{
  "beta1": 0.95,
  "decay_shape": "linear",
  "max_steps": 8805
}
Below are experts of layer 7 (counted from 0) of a mixture-of-experts language model. Rows are named up (a neuron's input weights, with its number) and show model dimensions 320-479. Each number is 50 + 12 x the weight over its row's rms, rounded and kept within 0 to 99.
Before each expert's rows: "comes after" lists some tokens at least twice as common just before its tokens as in all text; "gets" lists some tokens that make up at least twice as much of what it gets as of all text. This comes from a sample of Wikipedia text that the model never trained on. Tokens count by the router's weight.

# expert 50
comes after: "2", "1", "0", "3", "4", "5"
gets: "0", "5", "4", "6", "3", "8"
up0:77 40 40 58 36 48 46 34 48 23 49 42 39 42 63 31 63 42 28 39 45 55 60 57 61 56 36 54 50 46 55 47 30 31 42 58 48 52 64 55 59 63 60 74 41 29 49 36 45 67 44 57 51 47 35 54 79 47 41 46 33 35 58 43 53 66 63 30 58 44 64 47 49 36 42 44 56 52 55 55 38 41 47 51 60 76 41 47 73 62 37 37 50 65 50 74 47 53 54 28 35 49 62 56 49 48 35 54 46 44 47 36 43 59 56 69 54 64 63 69 32 60 41 50 53 56 70 65 54 46 65 50 77 58 52 49 41 52 44 52 53 44 53 37 71 41 50 42 42 43 64 58 37 35 44 50 58 45 52 68
up1:64 42 48 55 43 43 45 40 55 50 61 43 45 28 52 55 57 44 42 62 64 39 43 42 51 30 35 54 50 36 45 55 44 47 53 48 65 41 38 36 66 52 58 55 47 54 58 62 29 41 59 45 47 40 25 47 28 37 62 45 47 51 63 42 71 56 48 43 23 78 61 55 31 36 56 44 77 61 49 47 41 81 39 29 54 55 63 52 47 52 50 52 56 77 66 48 52 43 76 40 54 47 69 38 44 47 25 69 49 65 39 49 59 68 43 55 56 44 30 49 36 46 55 45 41 66 56 36 47 48 47 49 61 56 34 54 53 68 57 41 46 50 57 63 60 20 50 44 57 40 44 47 51 36 41 49 48 26 51 40
up2:45 38 57 45 48 34 24 63 50 44 60 46 52 51 42 44 66 51 51 48 24 33 48 63 42 39 55 45 58 29 54 80 40 57 43 57 50 55 59 52 60 42 39 53 56 48 70 47 57 44 75 75 38 43 69 52 67 60 70 55 51 62 32 60 39 48 49 63 33 56 65 50 53 50 54 45 58 44 44 61 66 44 48 48 54 46 54 38 29 62 43 50 32 40 49 51 51 47 54 44 56 61 42 47 59 53 53 51 57 39 68 41 49 35 33 62 25 40 45 42 60 41 65 38 59 52 56 68 51 53 48 45 48 66 60 54 54 42 47 61 56 38 57 54 52 47 52 31 44 36 44 57 25 31 63 55 38 35 40 50
up3:37 35 42 59 73 24 50 26 38 49 36 46 28 44 91 41 58 57 49 50 24 59 27 69 44 56 49 59 36 46 40 50 41 55 52 41 56 54 56 67 80 54 45 51 52 57 76 59 47 36 45 51 46 72 51 38 37 45 39 48 55 46 69 50 65 52 58 61 53 45 53 44 41 40 61 44 48 34 54 49 68 36 50 61 52 59 57 56 39 56 61 41 70 53 42 73 37 57 40 39 49 57 70 63 41 53 81 38 34 40 41 66 32 47 39 44 37 16 42 51 71 48 67 48 46 63 53 40 52 48 50 34 65 45 71 49 53 45 69 45 55 55 56 63 42 62 59 41 57 51 62 51 38 52 65 50 44 50 29 42

# expert 49
comes after: "1", "0", "2", "8", "9", "6"
gets: "6", "4", "8", "5", " in", "3"
up0:39 51 33 58 48 41 24 32 52 44 59 60 48 60 55 59 61 49 67 61 50 46 54 54 42 36 22 50 48 48 37 44 31 53 59 71 58 55 31 48 33 60 34 60 52 44 57 52 62 56 37 63 58 61 47 52 50 58 62 68 53 52 61 66 49 55 52 44 53 62 68 42 34 48 61 52 43 44 51 58 64 45 47 39 62 46 39 55 59 44 30 53 72 38 62 44 45 76 37 35 44 44 39 36 37 39 54 65 46 42 66 74 66 59 65 59 61 63 52 48 64 19 26 42 57 45 49 54 33 51 81 58 54 32 61 55 60 41 59 35 24 56 44 59 68 54 55 44 60 43 42 46 78 57 49 57 50 52 17 62
up1:61 45 56 38 44 60 45 50 64 31 51 47 42 29 62 55 47 24 42 32 34 44 51 51 76 53 29 52 43 34 36 69 39 52 58 61 50 42 48 53 67 49 49 59 55 27 57 47 63 46 53 60 58 55 55 61 48 55 35 61 41 54 23 37 54 69 45 55 31 55 42 44 64 41 67 45 45 52 52 56 52 78 83 54 66 64 64 59 52 57 53 29 24 53 54 64 44 47 33 53 35 38 45 65 73 57 57 61 59 41 54 48 47 44 59 32 51 50 44 79 76 52 29 36 48 43 54 27 49 62 47 65 48 39 48 33 54 56 50 43 62 40 29 72 72 28 54 45 55 55 30 48 44 12 72 38 33 69 39 57
up2:49 37 44 62 28 35 64 57 54 38 49 47 49 48 72 54 58 53 51 80 45 57 28 38 51 65 56 45 55 36 59 58 51 35 48 44 41 52 57 68 38 58 60 48 55 57 48 73 47 34 58 44 41 60 59 41 36 64 46 64 65 60 38 66 65 52 59 48 50 51 52 38 64 49 71 66 70 43 64 64 41 30 57 49 38 60 46 34 56 57 54 42 46 52 65 58 50 46 63 28 35 63 39 40 54 54 45 40 73 45 62 35 62 61 44 45 42 55 39 44 50 54 55 60 41 65 46 53 36 56 41 34 50 63 30 49 52 35 51 68 26 53 48 86 63 64 61 58 42 38 58 65 63 63 63 58 55 43 62 54
up3:61 36 49 40 40 42 60 72 43 56 68 53 74 49 50 35 55 47 59 37 45 59 28 68 64 62 64 40 44 40 50 47 59 43 34 46 66 56 51 38 40 45 44 48 51 55 51 56 53 26 38 57 54 51 63 51 31 39 37 61 53 31 54 30 43 72 18 41 30 57 29 45 42 46 57 43 39 38 57 40 54 64 49 50 41 76 51 68 49 65 66 48 47 42 57 49 50 58 54 44 57 48 65 60 45 53 39 57 54 33 54 44 46 45 56 76 35 35 39 49 42 45 58 71 55 65 49 25 39 49 62 34 80 62 45 61 85 68 47 35 58 53 49 51 36 40 46 42 53 39 34 64 42 71 49 56 46 49 51 51

# expert 56
comes after: " of", " the", ",", " in", "-", ":"
gets: " the", " The", "The", " New", " Al", " San"
up0:48 52 41 56 44 63 34 44 39 62 66 57 63 69 52 51 50 69 68 55 44 43 67 61 47 29 34 35 62 35 32 66 63 75 50 68 58 40 53 45 36 52 39 49 65 65 35 52 42 47 64 59 36 28 51 42 48 62 62 57 58 49 30 37 45 48 52 53 53 56 44 39 40 49 20 66 58 42 42 57 17 61 48 37 50 40 56 43 39 27 54 61 59 39 53 39 64 50 38 44 33 41 51 68 55 46 70 52 40 40 63 39 40 23 40 56 32 37 63 57 52 55 39 41 26 34 55 64 41 35 42 44 42 36 40 65 52 72 61 62 53 74 61 49 45 38 45 35 23 62 51 72 48 50 48 38 59 58 48 30
up1:47 29 67 52 58 44 66 54 44 32 50 45 57 51 44 48 64 50 48 42 67 43 54 48 48 50 43 72 74 54 63 51 52 48 62 49 68 43 46 50 58 22 55 49 83 63 59 68 63 51 81 34 40 63 43 67 33 58 32 51 41 38 62 55 51 67 49 57 42 53 34 49 69 34 48 58 51 46 26 57 55 74 38 38 32 40 71 62 69 49 28 64 52 34 68 63 32 36 52 35 53 52 30 78 40 65 59 35 48 49 41 39 50 43 74 41 58 35 44 68 49 68 41 21 35 50 46 35 52 68 36 42 58 66 48 59 48 55 68 50 49 42 52 52 46 48 54 32 65 46 48 48 56 42 41 53 49 49 43 38
up2:51 51 22 44 36 54 48 63 52 29 52 54 44 52 46 52 61 48 70 43 69 55 63 24 50 42 31 64 64 44 60 67 91 52 47 47 50 60 57 48 53 59 54 50 29 65 37 50 46 17 59 46 78 61 57 75 54 51 55 55 56 45 53 37 40 48 68 46 46 52 56 49 56 50 62 32 55 59 57 50 41 72 61 40 45 40 59 56 22 45 30 45 32 61 23 52 51 42 56 58 54 71 51 51 50 47 58 63 56 44 58 45 72 32 39 69 52 42 72 41 72 47 47 58 58 56 39 46 59 45 82 51 47 50 57 50 45 60 60 64 65 39 56 60 36 42 40 56 49 36 41 43 73 48 41 42 32 52 34 57
up3:46 42 38 43 64 60 24 56 50 69 69 73 63 54 51 62 30 41 69 40 45 81 54 41 52 49 49 42 68 44 55 56 68 43 31 49 67 47 69 74 63 42 39 53 55 66 45 47 50 22 56 55 42 29 31 52 57 60 47 53 37 37 51 66 33 53 37 43 52 45 31 43 56 33 51 55 54 54 38 47 59 56 30 59 51 65 28 46 60 44 42 49 39 42 47 61 45 72 44 54 32 40 40 33 57 32 49 40 67 45 59 54 41 44 40 46 24 49 52 71 39 55 49 70 54 58 56 29 56 52 36 52 64 43 49 52 50 60 47 40 47 39 75 59 66 59 56 53 54 31 41 45 41 44 36 62 50 65 46 70

# expert 0
comes after: " ", "–", " (", " Cup", "final", " League"
gets: "1", "2", "3", " Cup", "4", " season"
up0:63 51 47 65 51 33 60 31 61 56 55 57 59 34 65 45 66 43 65 43 51 41 50 31 43 71 64 53 56 34 39 52 42 44 63 44 62 57 63 46 51 53 32 25 57 25 65 55 38 38 47 55 64 60 36 75 59 60 38 48 71 51 45 50 57 46 54 64 62 63 49 56 44 77 67 56 40 53 51 49 61 42 47 51 55 51 67 46 41 31 69 62 55 66 42 36 44 63 68 68 64 45 46 47 38 48 52 51 36 34 43 43 30 33 60 58 50 39 45 52 47 57 20 34 62 56 68 31 52 42 43 47 37 55 62 36 65 56 62 37 35 52 38 44 78 50 50 43 64 52 50 47 49 28 49 46 19 55 54 48
up1:37 61 49 62 63 48 69 51 37 44 35 30 40 67 35 48 68 74 52 60 55 58 38 45 61 58 48 43 57 56 54 51 29 38 53 45 69 67 65 42 58 80 65 37 80 57 38 54 39 40 50 43 65 52 48 42 30 58 68 38 42 31 59 50 38 44 56 50 32 39 56 63 61 41 48 19 54 65 41 62 54 56 26 41 53 39 48 58 29 47 37 12 43 79 53 40 88 46 58 59 54 57 35 48 57 58 40 42 61 32 60 49 52 42 44 56 53 55 51 27 35 46 31 55 50 45 56 56 50 53 46 57 53 50 66 50 53 43 46 47 32 56 59 49 65 48 44 51 66 51 48 63 52 55 52 61 62 35 47 18
up2:46 71 27 51 45 58 50 41 55 53 41 20 40 62 40 62 35 42 46 63 34 24 52 73 47 52 48 38 43 74 41 39 54 39 36 46 46 54 44 56 54 46 42 46 36 33 64 61 56 34 49 46 47 31 53 47 64 54 58 45 40 48 49 44 39 56 66 47 53 76 45 37 44 64 41 55 39 46 46 71 55 38 50 64 66 79 56 29 45 37 77 37 42 15 38 50 57 61 59 44 54 45 51 45 54 43 51 61 56 52 50 36 40 49 65 61 39 37 48 50 44 57 49 37 54 43 27 55 48 37 51 63 69 63 39 54 59 58 56 53 28 53 34 58 36 45 68 51 48 59 30 44 23 50 28 56 67 66 45 47
up3:54 37 44 69 54 57 40 55 44 47 62 33 45 26 50 32 54 54 49 60 56 62 52 20 55 53 65 53 52 63 45 41 57 54 33 46 32 56 54 69 41 38 32 37 32 52 55 43 60 53 53 48 53 47 16 42 62 47 55 37 41 51 38 64 44 42 71 53 38 53 59 65 60 48 78 43 44 66 26 69 41 61 60 24 22 51 47 48 42 81 49 39 57 57 37 31 48 71 53 53 35 49 43 45 59 40 36 38 50 33 44 37 38 27 45 53 59 54 26 55 70 30 37 44 47 54 40 42 51 42 39 37 65 64 46 49 45 46 55 43 31 48 47 47 51 36 39 53 50 50 42 64 37 61 47 38 68 58 59 56

# expert 12
comes after: " |", " as", " is", " with", " and", "/"
gets: " a", " A", " an", " –", "A", "/"
up0:54 53 71 69 46 56 69 67 56 40 49 35 33 53 49 47 53 35 37 67 39 37 39 54 45 87 47 34 41 52 55 63 50 61 53 45 59 33 51 62 70 53 54 54 72 59 65 41 76 49 65 34 40 42 58 45 24 28 45 55 49 77 39 48 69 51 43 43 62 41 38 44 38 37 41 42 46 45 60 35 45 35 49 48 46 52 45 62 37 52 63 50 43 50 49 46 39 59 47 75 34 37 55 46 50 61 43 53 50 56 56 52 36 49 42 45 51 28 57 60 58 51 52 61 42 53 33 38 43 27 48 45 54 52 61 35 63 62 48 61 57 63 72 49 49 36 49 47 44 42 55 46 51 32 39 71 39 38 52 58
up1:50 50 38 29 40 67 30 47 58 48 51 43 48 40 48 33 54 28 72 35 55 54 59 77 60 57 56 57 66 44 55 49 50 52 45 50 65 56 44 48 50 64 47 50 42 47 37 55 55 22 43 44 55 44 46 38 51 48 48 16 51 65 60 43 57 36 51 45 63 58 58 60 34 72 45 38 52 37 56 62 44 56 72 48 54 51 50 67 39 62 54 45 39 54 64 41 34 53 48 59 47 53 52 39 43 42 26 31 37 56 52 69 45 38 65 56 38 23 71 31 48 39 60 55 38 37 58 30 58 58 59 86 65 59 55 27 46 46 44 76 64 45 45 43 43 53 53 53 62 35 51 54 37 60 47 51 47 47 32 59
up2:50 35 39 65 67 27 84 48 42 49 53 50 55 51 50 43 53 49 40 63 61 40 55 56 33 56 40 43 52 38 47 47 78 39 75 46 40 48 64 41 64 48 49 48 50 54 47 60 28 46 48 43 49 40 44 48 55 34 54 51 65 51 34 23 50 41 78 42 46 67 71 57 55 46 65 36 66 59 62 50 28 63 75 43 56 50 61 77 46 54 39 40 26 48 71 45 45 59 38 39 55 63 56 40 75 55 65 57 45 39 54 39 53 35 64 69 35 38 48 70 55 40 59 60 33 35 56 42 43 41 33 36 61 50 47 44 30 51 48 49 37 38 53 63 38 19 52 40 49 29 38 47 45 66 35 54 39 35 48 52
up3:47 54 52 46 74 46 51 61 62 38 45 69 34 61 40 45 50 42 42 57 54 54 37 43 69 36 53 52 50 42 48 28 30 55 53 40 47 52 46 43 53 45 43 50 47 42 56 53 48 61 37 50 62 40 57 45 66 38 54 43 59 79 44 29 51 49 73 44 44 48 61 32 46 40 51 75 45 52 65 75 59 59 45 47 45 38 52 45 57 41 34 58 45 47 55 37 39 47 50 73 77 67 83 52 31 55 66 50 27 21 39 48 49 29 63 47 61 61 34 59 49 43 54 57 29 58 46 40 35 54 76 41 60 56 50 43 75 30 62 33 55 39 48 71 34 51 36 60 40 31 58 58 37 50 62 47 34 53 30 39

# expert 33
comes after: "9", "1", "0", " ", "2", "8"
gets: "9", "1", "0", "8", "2", "4"
up0:56 48 43 43 49 47 39 66 78 54 47 47 41 45 56 52 65 35 57 51 49 61 35 54 33 48 51 45 50 59 71 48 54 59 45 54 53 34 40 58 57 66 65 35 57 56 48 31 54 46 65 30 67 49 61 44 42 73 48 43 21 52 60 35 63 63 49 24 58 73 53 56 62 52 61 41 58 55 38 47 45 35 37 34 60 60 57 61 31 63 32 35 47 60 51 59 38 29 46 54 57 59 51 41 53 45 61 53 42 67 49 72 37 58 45 42 63 53 23 37 49 38 41 82 57 46 36 54 56 49 42 68 50 73 38 63 56 53 40 42 53 41 39 60 60 36 47 56 32 64 42 51 34 50 63 50 52 41 52 52
up1:46 34 27 28 44 51 54 49 69 41 49 63 53 65 38 40 69 52 50 25 32 54 62 68 37 62 55 49 49 47 39 53 54 43 46 57 62 37 42 45 57 49 53 44 54 64 51 58 41 45 55 31 61 30 48 49 55 48 49 59 49 60 52 45 51 51 47 33 52 52 47 51 49 88 00 68 53 43 47 43 56 37 39 37 38 53 47 33 50 55 46 51 53 45 60 29 59 57 43 52 29 42 49 39 59 33 53 86 43 39 46 55 48 51 56 37 60 42 51 60 53 53 41 28 46 53 52 37 65 54 44 45 64 54 29 42 63 55 42 50 61 26 48 68 50 34 30 61 44 43 53 43 24 53 67 70 57 55 66 16
up2:49 57 46 52 58 34 62 45 71 52 67 42 39 48 24 63 51 36 48 49 59 69 41 51 61 51 46 57 51 32 30 28 59 50 66 38 51 41 42 56 35 30 69 32 60 51 92 49 42 59 41 55 65 46 41 47 47 43 31 45 31 50 65 49 71 52 51 38 44 72 50 46 65 44 57 33 83 52 34 20 81 52 61 40 52 68 42 50 45 51 50 65 42 68 52 66 45 32 55 51 53 43 61 42 47 48 69 42 34 59 64 65 50 60 54 51 53 71 39 52 50 36 49 47 56 45 50 37 71 52 26 76 72 68 55 59 27 44 48 56 43 79 49 35 37 56 73 32 59 69 40 36 52 53 43 52 40 39 42 63
up3:63 58 50 45 63 65 30 18 44 44 75 36 66 36 49 41 62 61 55 49 47 40 36 34 80 44 24 67 54 55 73 44 50 47 63 41 53 52 65 59 62 38 34 63 48 72 46 59 69 39 67 53 38 28 52 50 43 34 55 67 36 45 56 66 38 41 61 44 30 44 73 67 48 42 53 55 47 52 49 35 29 50 55 62 49 60 68 81 56 50 42 65 58 36 50 52 45 40 52 47 49 48 58 60 48 36 41 66 79 56 51 51 49 47 39 54 27 49 49 67 56 27 47 70 54 46 64 34 50 42 42 65 43 55 46 51 76 36 29 48 49 50 60 51 74 51 51 56 32 82 59 53 71 34 51 43 54 68 75 47

# expert 52
comes after: "0", "1", "%", "2", "5", "3"
gets: "0", "1", "%", "2", "5", "3"
up0:37 41 37 54 63 51 56 47 55 66 31 59 54 59 48 34 48 42 51 33 45 72 51 52 54 55 39 53 27 38 62 55 55 23 56 51 32 26 52 66 30 50 51 50 47 74 48 46 52 43 30 53 49 44 57 79 30 34 58 44 55 25 48 60 55 57 37 52 51 32 54 39 47 52 49 52 97 52 50 59 59 44 37 67 51 63 58 47 52 67 61 19 41 52 41 45 29 67 44 43 66 54 49 48 64 34 27 25 41 54 56 41 63 68 38 49 52 55 49 63 59 65 49 39 74 57 54 47 62 54 52 49 64 46 58 52 53 39 40 74 46 54 45 64 60 47 33 38 42 31 66 35 51 54 64 61 38 56 37 49
up1:61 64 40 46 31 52 62 55 53 52 63 36 59 41 50 52 69 31 41 56 53 27 52 42 61 47 52 41 41 56 71 51 36 36 53 48 58 57 37 52 45 52 52 25 51 45 57 33 62 61 63 63 45 63 59 44 48 73 36 46 42 41 55 36 44 47 45 45 49 33 49 53 25 46 68 51 55 55 44 41 28 54 48 70 54 37 49 55 50 60 41 41 73 41 43 81 85 58 37 38 40 50 45 39 56 49 41 46 59 71 51 25 41 49 47 39 51 49 67 63 40 52 57 47 40 47 47 57 22 17 65 57 41 36 32 42 47 52 63 54 31 46 57 54 51 51 62 46 72 44 53 74 35 26 36 64 46 62 51 41
up2:52 63 49 36 51 52 41 53 41 37 48 45 34 89 44 67 36 53 47 26 64 54 38 44 77 40 33 53 66 58 66 30 40 61 32 43 46 74 73 53 45 64 32 38 61 44 49 36 47 51 61 42 33 38 37 54 55 52 31 35 40 35 48 42 38 50 57 45 61 38 45 54 47 66 63 51 47 70 49 58 48 65 50 74 47 80 52 50 39 48 51 67 52 63 39 26 68 56 68 66 57 49 57 59 51 39 34 54 50 39 51 44 47 39 48 82 65 35 31 57 55 39 68 33 42 45 42 19 21 58 23 55 45 36 41 49 47 39 46 58 42 52 42 53 65 44 31 31 56 64 49 66 47 59 42 68 51 40 57 59
up3:31 56 06 27 33 38 45 58 45 87 63 41 35 60 63 38 46 58 66 65 40 60 44 59 56 54 64 67 41 47 74 47 46 58 66 48 49 26 50 67 55 69 40 57 31 75 67 53 42 21 61 36 48 45 49 83 62 48 59 48 40 36 41 79 39 68 53 26 44 55 51 52 50 46 49 54 51 62 59 79 39 65 57 43 44 58 47 34 58 52 58 27 39 48 43 51 41 47 47 52 50 52 34 48 37 46 49 60 52 53 56 56 64 45 42 22 44 50 43 50 53 47 41 63 54 36 65 37 55 53 53 62 64 49 61 51 30 56 66 64 63 61 29 37 45 39 56 54 47 47 36 31 50 41 41 53 36 22 46 37

# expert 7
comes after: "\n", "born", " (", " /", " Genus", " name"
gets: "\n", "-", " /", " (", "/", "="
up0:34 54 52 42 45 66 33 59 73 62 42 66 43 60 70 41 29 15 57 47 39 57 61 56 60 47 48 26 65 54 53 66 59 53 88 49 52 45 47 49 53 38 50 51 52 67 52 29 57 34 70 65 40 40 46 76 41 62 61 34 60 55 48 40 36 48 44 62 48 83 43 51 46 51 24 55 48 40 63 67 33 48 38 31 49 41 47 80 25 53 57 63 67 43 52 56 59 51 71 56 37 39 42 52 29 45 39 57 62 56 63 47 31 44 57 47 38 54 73 53 64 45 46 38 62 31 55 53 39 46 54 53 35 52 48 53 32 52 37 48 52 47 21 62 52 41 50 62 55 47 42 54 41 47 50 62 48 48 42 56
up1:56 48 44 27 29 35 40 44 45 45 69 29 35 46 52 60 35 39 61 66 48 58 44 45 43 47 37 31 46 45 50 52 58 62 53 56 56 42 61 41 63 41 41 55 51 48 44 51 32 49 72 49 51 41 63 58 77 42 47 49 82 57 36 68 31 36 60 70 45 55 45 50 42 68 53 43 64 57 48 68 42 53 42 59 46 72 49 54 76 42 66 45 42 63 32 38 26 57 23 35 40 51 28 53 50 50 44 52 57 49 58 50 62 66 41 65 36 56 52 73 53 49 78 43 39 39 51 56 41 61 41 28 72 49 41 46 53 30 52 69 43 36 44 67 42 65 52 42 28 43 36 63 39 53 57 60 37 61 55 49
up2:35 54 42 53 51 38 46 52 49 43 42 66 56 52 59 35 46 36 46 46 45 83 57 33 47 59 35 54 48 50 49 44 37 66 41 49 51 27 48 73 72 24 45 46 38 49 42 47 51 59 44 37 37 56 27 33 34 54 49 65 59 55 46 36 52 71 56 65 41 64 48 59 55 49 51 31 49 65 43 53 61 34 39 43 37 30 40 66 55 48 36 30 59 27 51 55 54 65 35 52 62 38 58 35 59 38 43 61 57 56 50 64 41 49 53 36 40 58 60 60 58 33 40 48 37 38 63 43 55 40 48 58 81 56 66 87 62 71 38 53 39 48 65 73 49 53 70 46 54 55 34 59 49 51 36 54 44 42 61 55
up3:44 43 58 50 40 64 73 48 45 63 67 51 62 30 50 48 72 46 62 54 40 42 62 49 41 32 49 46 39 35 53 49 36 50 56 43 45 33 52 72 55 56 65 51 46 73 81 42 42 45 35 12 26 65 77 55 35 42 55 53 67 57 53 32 70 51 63 38 84 58 54 60 33 48 71 59 46 49 54 43 54 51 44 40 35 63 68 56 55 54 60 54 58 72 56 59 51 65 46 25 62 32 58 48 54 36 43 44 36 52 45 56 50 57 40 64 62 56 46 23 73 59 45 66 51 42 51 39 53 57 51 66 80 53 78 49 48 48 53 58 47 73 26 46 37 47 46 37 54 40 54 46 51 37 40 46 50 51 52 71